python train.py --n_layer=19 --moe_layers=[1, 2, 3, 4, 5, 6, 7, 8, 9, 10, 11, 12, 13, 14, 15, 16, 17, 18] --router_score="softmax" --normalize_top_k=false --n_groups=8 --init_std_router=0.0065 --grad_clip=1.0 --batch_tokens=131072 --train_tokens=465700000
Below are experts of layer 16 (counted from 0) of a mixture-of-experts language model. Rows are named router (the router's row for the expert), gate (a neuron's input weights, with its number), up (a neuron's input weights, with its number) and show model dimensions 0-159. Each number is 500 + 40 x the weight over its row's rms, rounded and kept within 0 to 999. Numbers have three digits each.
Before each expert's rows: "mostly gets" lists some tokens that are sent to it at least half of the time. This comes from a sample of Wikipedia text that the model never trained on.

# expert 15
mostly gets: "′", "9", "8", "7", "6", "5"
router:526501563550468521521541451498550520481471561476470472445578500582549513459563608420585419520527543460499456555527496500509412463556499479541522516492529497469483471538487551546485455501544443497535466493501478521505511506589488474454494420477542559464528508437444464519546498490541534474501515524463468546555465453518548497452524499575472477491507438452491421523506552535453482525558463516484593456541486516469505510493516499431496425479505482475536520535501548427465507533525432
gate0:505482458444481493428412502405533528501522456566521550491544531508540494507516494431483467460505508542409572497498551475538471480448494489495534546442484473448505494449506496472480512484431568587521502474435501466484517492537538515446565568460525579506571556467520501508477472510506440513505496451477496478467495496573598527489499507515440495468483448511489482481491479538451479462442499509604586531477510483412476462534447459468557475469481505595612492522492502470434470474475574
up0:506467465443521519480479554400495582534523498534488539403493526529461521485509457470528463470461530558474494496505557464513534465480575473506522494529464522513455530542509528526451464513450480559466511511488449559507492595509527510558551586495535484517508484459490516478492550567487530514494418500551471454525527518485505498574475534509365455551491514476523447484467557485489520539467386489533513570543434517430482521474539546504561535499539510552590579519480486462471506472484465
gate1:518502575523455613491467562462547510517476537491509513476479420553529458474523527482512491548434516444530525533550507478456471537497424514495474481475553459557532511471460554496539524512520532517470473539512457465505499487423516525490536455436534508441520483450430526423586500484495487531469387494553515471547472559455527436454527501459467512524491506477525491537512569490471482541545525511526517480532563506484512567482474384567471545502463515433492483470482516488505460475453527
up1:466518533521529455501437511536482488463512514456496428526494470522519484489547540560475490510525558489498461510483505496507529416491560480504447520535541506533449563558563502465530424557485491495546493546539479504523498449455518461535515535496571489555414612588503413568505536488505434503484491442486437485484469436494512502548452474481487504619576488461475471510503541429536471508478553499518525516503455554467560484541527522500516422472536460478515495482558528513521487562415447

# expert 19
mostly gets: "′", "″", " million", " $", " mm", " £"
router:526495493454558532537467516516506475561519504542500439466501442502458521489569403428471443430435497393535542482458543551476482502534497505543498511551570514464481535542484585517424453501567491528455566463567462529540437506519454474502472476490462500526522526480459496480539480487539506502554519519497484444407486424530472512490483535509398515531525484481475493522492545509484483623505435580420553519535496500460478411544473536540491440539531380468590499466456533487416467456500424
gate0:468409493475520478554505567440512462490472554487482497461542475493493530528434527502533472493476416485529538493547492445509482405512501475434505461486542498474496456551601540470427480481499548555452575400516510459483512510495468575595497480455575587599591542569524478501585410522523484513512543483550524474457548532512481500448454497504520592437543585507468497434535572584542490489500575523534495545498481524477532574521500487517483535537517572477510454512451546500511545578472512
up0:481568565518515510494460566456502476501479589471488508557508487496491455572555437430454514479517432513518446539456570523523566440585561549499499487525493445488477499446557486515504520546455488511530524479502557561493484608522464486518512487464547491519460484523504502552448476554466514474503496522499513490465491514470454456515447539514523519486537527452497546527494475537476417451526475468536540501501576587440537482510506578518549505457522478431484508571524521481541501472477517
gate1:499549459487484430456517507486462516454533483525488521476446445454484544494502477488511525496551534489466475468527548459573542530451511480502520406457505413531507458529484528554438547483472494563514598519539466452548500486582489448470484530481454476573420503504450507456484453531443499501554422462523568469552532505511450468454566565477414448424507467579475508511465450468440480499446498460500476532508499498520454469514515470470506490491499498495451558509548510486468496433478534
up1:528496414435422464465455453524555399470471539455555471500483443408501484563522529440502561465503521467473515485468532525531576551446483516521515473554503525498510494518476519466557433575506492498522520462509464471428530490511561400501529550531527594523475562529572492465492518491474546389515475539547518466481482514489537484461503549544465535543582438467379463466512500535515440471498479435471510527559522432547579530471429455567486501515525498510532473473432521509504553486470489

# expert 31
mostly gets: " three", " one", " second", " two", " third", " four"
router:496514487502497588571455504530508526498494495479498508508516450533451486515568409467533480449464529412530496460565550474472498476560494415499535578508538556471488414509479524541441487511496449503510557430543424539579446525476497506508416448507538533465560523474442593499536496469540557477468517498503462531476516456473463439522508482570477512565482506480499533539479499510485525602496469528471513532587541455459470435506523517457502512470474468496593532518409518509453462406547458
gate0:423535481475446538482545432454468492533491503536428428530506429575474479449499524506513542448563475459559441476517501465536400479581446449424522523577523528551516543496464449542478474541477524522535564497484554548482512495538441480492572481505546517589490466556566502552496508511464428451572499459520560503539435483407438515501509595529483496486404481469579534584564476505488475441554583535529434477508501505565490464552506488451511520571534476519444412455464549468506508465424516
up0:538444527460533603473489451478506486440523557540520517528511495381571478533530492464537523512546473490512457452535452505464467455454491474461511517500497489456526452519520530504445515451470536506512463539536473446512491425527460486445535495413551520517531442482477473564497492477542535471491451468516450508545465550436522551520489513553506584526476482532488571493477503539484587515521507463556551480572499432450497509516474498472497510551503406483506497475551468419445526477493502
gate1:503513512572502460545506530499540532495430516504538511468446490568529539454523527490471468458524530454440503442522459527476544516482472502481533476501516467436505497464460478480498507457472531542547478457475529577464494497465508512468523503455546559527518533493550463463472493554538502505436432535547465413521447478508532563524529536427507448528577516494484492561517511494523573476430554484576473507440517574444485507506517476505494515507527602537521490448426488470437486483456415
up1:478466437537519484439470422520514500511546483570526473454482548515493452542483422535477555571443494436481457530423584492486528543502481436483517418519489533539539520526508508510548540533522447584448490527479573529538485478485474486550522538518480510530524501423543487504542488503491438449549541516466509524504527474502468479483458545507475585485452437477583475564503530527495456507525446512467528484553511540590454537509482525527483501531585422495444514557469525504502499508559491